config.toml
router_score = "sigmoid"
normalize_top_k = true
balance_loss = 0.000203
vocab_size = 8397
steps = 6638
Below are experts of layer 2 (counted from 0) of a mixture-of-experts language model. Rows are named router (the router's row for the expert), up (a neuron's input weights, with its number) and show model dimensions 256-319. Each number is 128 + 32 x the weight over its row's rms, rounded and kept within 0 to 255.
After each expert's rows: a language model's description of what the expert responds to. This comes from a sample of Wikipedia text that the model never trained on.

# expert 16
router [172  66 171 127 133 101 239 210 143 107 165 104 102 113 154 153 132 128 119  96 170  64  98  98 152  65 111 116  67 133 129 162 178 177 147  93 149 115  76 149 107 122 133  79 102 154 104 194 104 162 160 122 151 154  62  76 112 101 127 169 145 124 121  93]
up0 [170  97 105  94 192 105  95 171 129 122  79 155 130 134 122 141 143 155 167 157 166 160 118 174 153 127  78 138 133 122  92 139  90 128 142 212 143 154 202 121  98  42  60 119 149 161 175 117  97 133 116 146 123  81 145 144 147 166 102 155 188 126  89 117]
Description: Digits and number pieces in tables, results, years and statistics, plus a final capital letter in abbreviations like INC, USS.

# expert 7
router [106 136 149  83 114 102  93 120 128 126 122 129 118 144  86 157 167 163  98 152 153 124 149 196 159  96 101 143 127 131 119 121 100 152 103 109 124  98  58 138  97  90 111 130  93 148 142 161 149 183 128 137 135 102 150 109 100 152 105 130  95 102 119 152]
up0 [137 181 104 105 178 172 117 120 163 167 119  73 135 165 166 129  98 135 137 176  98 182 103 126 143 139 136 174 105 109  75 130 170 119 141 139 124 147 144 166 163 131 157 104 157  97 115 129 146 110 114 146 107 134 121 130  79 122  77 148 161  74 116 128]
Description: Commas, often fused onto a word end such as s, or e,, plus of, is, was, with, has after nouns in running prose.

# expert 2
router [110 120 196  34 173  94 104 158 105 129 131 149 123  80 149 140 150 172  92 134 128 113 111 137 147  82 125  77 103 145 151 159 134 157 175 111  80 195 139 141  98 110 126  94 149 166  89 181 147 200 136 119 159 164 112 147  87 136  70 183 207 112  92 142]
up0 [156 138 164 116 120  82 134 177 127 133 168 112 151  88 144 138 186 117 108 113 171 109 140  67 122 166 161 169 145 148  90 131 106 115  56  74  85 167 149 111 168 175  91  53 160 153  72 118 104 119 159 150 134 110 164 124 143 134 137  69 109 142 104 162]
Description: Digits and bare spaces inside table cells and numeric listings, such as stats columns, scores, capacities, years like 2,900.

# expert 23
router [ 97 117  93 136  90 151 172 102 188 137 124 103 123  49 148 125 169 120 138 106 148  61 139 143 168 143 154 135 132 121  98 134 144 105 136 114 130 172 151 122 118 129 151 143 128 144 115 158 131 135 158 146 111  92 162 141 120 127 112 115 125  95 139 133]
up0 [104 125 148 156  60 132 144 101  67 164  81  80 143 105 156  91 118 156 120 103 108  74 115 142 142 117 110 118  96 105 148 138 201  99  94 118  64 124 114 152 162 113 148 117 154 203  81 181  74 150 119 150 134 108 138 131 187 122  96 109 128 134  77 155]
Description: Articles, pronouns and conjunctions in running prose, such as the, that, which, he, his, that open a clause or phrase.

# expert 27
router [176 147 162 104 140  96 211 121 124 192 121 100 126 127 175 170  88 140 158 175 143 133 111 134 124 116 158 106 102 141 109  89 155 235 115 135 123 130 161 149 139  84 154 124 128 134 115 122 139 125 185 154 130 152 136 141 156  85  80 106  83 105 177  95]
up0 [104  92 231 106 115 119 131 104 164 150 158 144 128 106 143 113 145  88 134 108 128 110 112 145  76  98 135 157 130 112 168 155 142 125 173  81  67 149 122  78 127  83 202 204 141 124  95 116 106 130  95  61 142 120 117 108 124 152 152 120 108 110 132 154]
Description: Line breaks and section-heading markers, especially after infobox headers like Personal details or wiki == headings, plus opening parentheses and slashes.

# expert 10
router [178  80 153 153 141 104 154 169 138 174 151 169  89 195  87 209 164 106 133  76 142 147  99 171 135  96  85 152 155 121  67  60  92 104 155 161  91 128  64 102 135 175  80 147 167  96  77 155 136 105 141 123 110 143 108 179 155  90  76 168 161  55 129 180]
up0 [110 130 141 116  82 155 113 169 123 210 188 105 105 132 156 150  83 144 120 182  60 153  91 160  85 135 150 127 100  64 171 116 159  77 110 123  80 207 149 125 174  90 130 108 183 126 150 125 155 198 134 104 125 144 131  87 136 120  61 188 112 124 102  79]
Description: Pipe separators in wiki tables and colons after labels in lists or infoboxes, such as Parent:, Layout:, Infraorder:.

# expert 0
router [168 104 148 161  72 146 175 111 122 166  95  82 133  90 172 159 106 128 141 139 127 105  92 148 156 100 155  88 105 153 108 122 121 147 152  96 128 116  69 165  87  97 177  96 124 144 127 128 108  97  77 154 139 135 113 132  95 188 106  95 120 131 118 174]
up0 [152 166 144  24  44 111  97 161  59 107 115 187 111 106 128 104 146 166  80 174 130 145 144 100 162  74 107 180 112 146 114 138 125 109 101 128 140 178 121 152  84 138 120 134 105 125 143 101 111  91 190  50 148 142 173 115 133 126 146  62  85  73 125 127]
Description: First word-piece of capitalized proper names, especially given names and place starts, in lists and tables, such as New, John, South, Ar.

# expert 17
router [161  94 150 164  70 158 144 180  96 185 120 121 137 157 164 121 157 159 126 131 148  80 114 140 144 101 209 138  51 123 138 143  73  82 114 149 142  92 166 165 158  87 182 121 117 179 105 144 106 106 134 127 105 152 174 136  92 159 145 164  98 145 151 116]
up0 [156 101  84 196 156 120 143 122 130  65 199  83 151 172 191 118 172 114 159 158 105 118  72 155 121 129 113  88 127 130 131  91  96  84 148  90 180 168 121 140  72 134 131 174 103 135 146 144 129 174  75  88 156 127 132 101 106  86 127  82 158  47 125 156]
Description: Capitalized words in names of organizations, countries and places, such as United States, World, University, Party, and acronym letters.

# expert 13
router [108 100 140  49 112 157 147 158 139 165 122 156 183 141 144 178 153 141 126 135 148 140  97 128 143 124 146 149  96 108 135 136  68  71 123 190  98 121 127 182 192 103 196  99 130 104  90 172 127 174 111  88  94 141 151 125 126 100 104 136 148 152 114 110]
up0 [183 124 157 116 204 171 108 121 118 154 133 161  77 110 138  98 121  95  54 170 119  98 141 138 129  92 142  73 128 116 141 135 136 114 155 109  86 149 176 147 157 148 156 110  94 134 160 139 127 128  98 156 146  88 160  99 124 132 149 156 102 114 112  84]
Description: Word-initial capital letters opening proper names or titles, such as M in Modern, Mal in Mali, W in Witteveen.

# expert 12
router [115 201 162 123 154 182 135 186 140 126 117  73 159 176 196 129 138 140  99  84  77 119 107 137 127 124 112 173  85 172 138 124 143 160 119 112 124  79 152 118  98 167 152 128 122 198  92 143 137 127 123 155 114  83 135 154 115 186 120 154 146 128 168  90]
up0 [137 146 212 113  82 132 156 105 126 102 138 156 115 152  96 135 138 100 113 136 132 108  67  78 148 130 143 173 107 155 154 137  81  76 156 167 133  68  77  94 159  95 129  55 127 105 106 120 147 126 113 167 129 130 143 115 149 132 134 111  80 134 120 132]
Description: Word-final pieces completing proper names and demonyms, such as -ian, -ton, -land, American, States, York, Carolina.

# expert 3
router [145 110 118 123 145 107  76 119 137 214 113  87 130 128 115 225 149 121  99 134 109 156  98 185 113 102 124 168 126 139  68 101 131 110 136 136 129 120 114 128 125 161 123 169 158 103 127 155  79 140 116 159 129 114  64 106 104 103 119 153 114  87 125 169]
up0 [113 174 134 157 171 174 134 115 154 106 158 140 102  82 152 125 100 134 110 130 135 155 186 204  75  93 185 158 143 142 152 221  93 160 124 140 100  97  83  91 163 185  97 105 120  75 198  99 157 126 132 140 127  90 144 150 131 150 146 124  89 125 122 148]
Description: Pipe characters separating cells in wiki tables of sports results, climate data and election figures, plus semicolons in score strings.

# expert 20
router [143 114 187 111  61  93 167  79 111 154 142 144  92 160 177 144 164 112 105 150 135 109  97 176 134 104 235 153 127 131 131 127 123 139 122 102 144  62 117 137 156 156 185 104 130 135 135 132 162 113 113 198 127 167 110 141 121  57 169 164 125 127 115 196]
up0 [120  66 100 159 101  78 130 168 140  75  79 150 106 137 169 181 215  81  70 117 148 105 145 145  93 159 109  89 101  82 134 148 141 174  88 107 116 115  94  66 127 119 149 110 136 139 149 125 136 134  92  89  97 140 134 114 126 164 149 165 113  79 162 177]
Description: First pieces of multi-part words, often prefixes or stems like con, reg, ex, pl, art in Cartwright, needing an ending.

# expert 24
router [115 179 171 173 104  66  81 129 163 170 131 153  33 184 130 166 170 127  99 106 159 131 100 148 155 134 128 116 148 138 108 140 115 119 116 110 122  85 147 141 119 103 168 173 142  93  99 146 135 146 181 171 105 131 111 143  88 111 107 146  99 119 129 144]
up0 [127 148  77 128 144 154  87 164  96 107 148 139 178  91 126 138  91 151 135 168  93 203  91 136 185 141 164 124 145 210 135  98 152 121  79  94 137 112 112 113 138 112  82 100 173  52 150 194 117  81 147 141 126 116 209 120 139 132 137  95 147  92 113 117]
Description: First lowercase piece of a split common word after an article or pronoun, such as t, f, p, st, surv, ext.

# expert 29
router [142  79 117 160 161  20 165 106 141 122 143 134 154 139 105 135 159 122  69 153 146 140 124 143 158 102 131 153 110  91 133  87 116 137 105 141 130 114 116 186 107  46 126 156 117 112 146 148 112 166 118 163 142 123 157 132 156  78 118  81 129 129 164  76]
up0 [104  99  75 129 137  85 173 149 156 138 106  80 156 107 139  95  92 139 126 196 128 117 107  78 133 103  83  95 131 170 128  99 118 156 138 122  93 115 134 124 124  78  69  77 148 109 133 108 163 132 124 132 160 148 144 131 130 163 122 112 183 120 121 160]
Description: The article a in prose, and middle syllables of words starting with p or b, such as ic in cosmic, uc in Pachuca.

# expert 15
router [118 113 137 135  67 149 146  64 121 194 135  77  80 121 161 129 135 104 128  82 185 152 124 148 141 138 184 137 122 158 108 128 139  73 149  94 106 174 188 154 107  82 156 144 129 172 154 148 117 138 110 105 132  96  92 135  99  92  90 141  92 138 136  96]
up0 [159 165 201 134 116  72 130  96 143 115  97 173  81 133 149  66  69 163 140  70 163 186  83 151 117  59 163 102 127  95 143 146  78 112 179 195 109  89 139  62 149  97 111  94 124 139  99 109 114  72 125 167 154 128  57 137 141 114 168 123 201 119 113 125]
Description: Lone capital letters beginning a word, and the pieces right after them, inside names and abbreviations, such as S, D, B, RBI.

# expert 19
router [150 179 120 109 165 204 174 106 103 177 117  81 107 111 109 151 101 142 133 122 121 134  97 158 129 110 135 147  81 159  90 106 123  94 116  62 119 105  50 151 120  77  63  79 135 147 205 114  97 132 129 126 121 140 132  99 122 227 143  87 154 121 107 105]
up0 [122 107 118 114 153 133  71 114 148 138 152 111  94 142 102 146  67 121 112 213 120 195 103 116 134  94 164 151 106 126 115 128 139 132 118  84 117 114 164 116 100 100 210 169 165  71  97 144 173 111 148 130 135 183 110 158 163 163 108 108 190  89 112 134]
Description: Past verbs and their particles in narrative prose, such as knew, threw, held, made up, became, plus also and such.

# expert 1
router [132 156 142 139  96 170 156 186  99 100 161 102  62 137 135 160 108 135  89 114 117 148 133 129 129 112 128 142 101 120 123  44 132 176 141  85 123  94 120 177 194 136  95 123 143 131 236 119 109 159  85  57 131  71 149 153  86 179 174 104 106 100 101 117]
up0 [162 144 125 158 131 128 125 156  91 140  88  77  98 101 155 147 113 113 170 140 185 186 112 119 152  62 104 184  87 122 127 147 137 130 165 125 151 130 115 165 158 133 138 149 156  98 138 175 129 161 144 137  64  89 141 197 105  89 149 118 115 134  93 107]
Description: Suffix pieces closing a word, mostly plural and verb endings, as in Meet-ing, transl-ation, partn-ered, daugh-ters.

# expert 18
router [ 78 153 151  86 129 126 142 182 119 131 135 124 136 162  94 135  81 157 117  93 153  94  86 155 145 103 117 126 121 125 165 119 116 178 113 164 130  95  84 146 162 125 115  99 119 118  84 153  90 132  80 188 136  71 101 126 128 136 143 180 147 151 121 136]
up0 [125 156 161 134 111 125  85 111 160  99 152 102 221 155 165  65 148 105 152 137 120 139 104 145 184 139 141 131 159 167 121 110 138  84 191 142 130 132 116 126 127 148 139  88 117  88  96  93 156 187 162 139 151 126 116  99 126 139 170  65 123  96 144 123]
Description: Full stops ending sentences or abbreviations, often merged with a word end as in s., ed., ing., plus year digits after In.

# expert 21
router [ 63 148 155  92  97 120  76 181 130 127 127 112 139  59 117 140 183 105 152  93  96 136 123 163  97 129 139 132 108 124 119 173 149 114 153 181  80 159 139 110 119 120 120 120 136 163  60 138 119 175  86  76 107 127 116  82 100 130 237 134 139  96 110 132]
up0 [115 144 174  48 104 117 148 145 143 140  92 111 138  99  85  71  73  82  89 136  52 127 159 120  87 102 117 117 135 163 112 149 132 110 141  85  74  82 142 148 107 175 128 118 143 155 165 134 146 163 136  65 163 158 120 153 163 185 151 156  96 122 120 159]
Description: Common function words in running prose, chiefly the, in, of, by, on, as, at, from, with, usually before a noun phrase.

# expert 28
router [ 83 138 126  88  98 125 105  60 172 127 136 147  95 148 108  91 160 135  97  63 158 129 130 148 142 104 154 113 151 118  98 123 166 193 124 151 152 179 173 129 162 174 178 113 150 157 180 180 118 183 148 214 163 100  94 142 115 103  99 156 130 129  68 136]
up0 [185  85 110 150 118 113 104 125 169  90 108 137  88 135 123 143 128  84 104 112 142 140 107 147 107  72 129  89  85  87 121 108  97 112 144 139 176 156 133 159 141 119 126  90  91 121 139 124 124 103 150 125  93 174 161 118  97 132 126 128 133 166 161 122]
Description: Lone consonant letter pieces starting or inside a word, often in foreign names or compounds, like C in Cynthia, tele-c-ommunications.

# expert 22
router [ 66 153 124 125 168 156  84 137 127 101 155 143 121 170 117  87 141 131 134 136  86  80 119 117 166 156 132  16 122 141 116 128 112 121 135 147  80 109 156 160 117  73  99 176 149 165 153 139 148 169 152 135 157 155 145  84  87 182 133 181 115 107 135 165]
up0 [149 153 102  54 115 154  99 130  94 141 137 120 165  87 132 212 129 168  65 127 116 150 219 147 109 174 107 127 152 179  88 100 115 133 110 143 125 160 119 123 142 124 120  69  94 124 101 127 147 117 104 161 151 123 112 167 164 149 137 131 149 124 169 145]
Description: The words and, for, or, a, his, her, plus hyphens in compounds and lists and possessive 's, as in Lowe's, now-defunct.

# expert 5
router [ 65 138 133 123 169 154 103  78  80 124 144 143 146  95 155  93 174 148 127 128 121 101 143 149 110 137 112  99 151 176 151 168 124 217 174 162 148 129 144 102  86 106 172 146 131 134 146 115 106  83 107 185 135 126 140 178 144 125 135  74 127 153 101 152]
up0 [136  82 103 123 155 105 160  95  95 110 120 111 124 137 143 132 157 129 157 126 168 169 148 165 138 104 120  29 167 165 152 155 171 153  66 183 113  93 121 140 153 128 118 105  84  89  99 148  98 155 189 148  85 146  57 157 174  87 118 128 132 129 108 170]
Description: Mid-word vowel-led fragments inside non-English proper names, such as the o in Hapoel, ide in Adelaide, ork in Thorkel.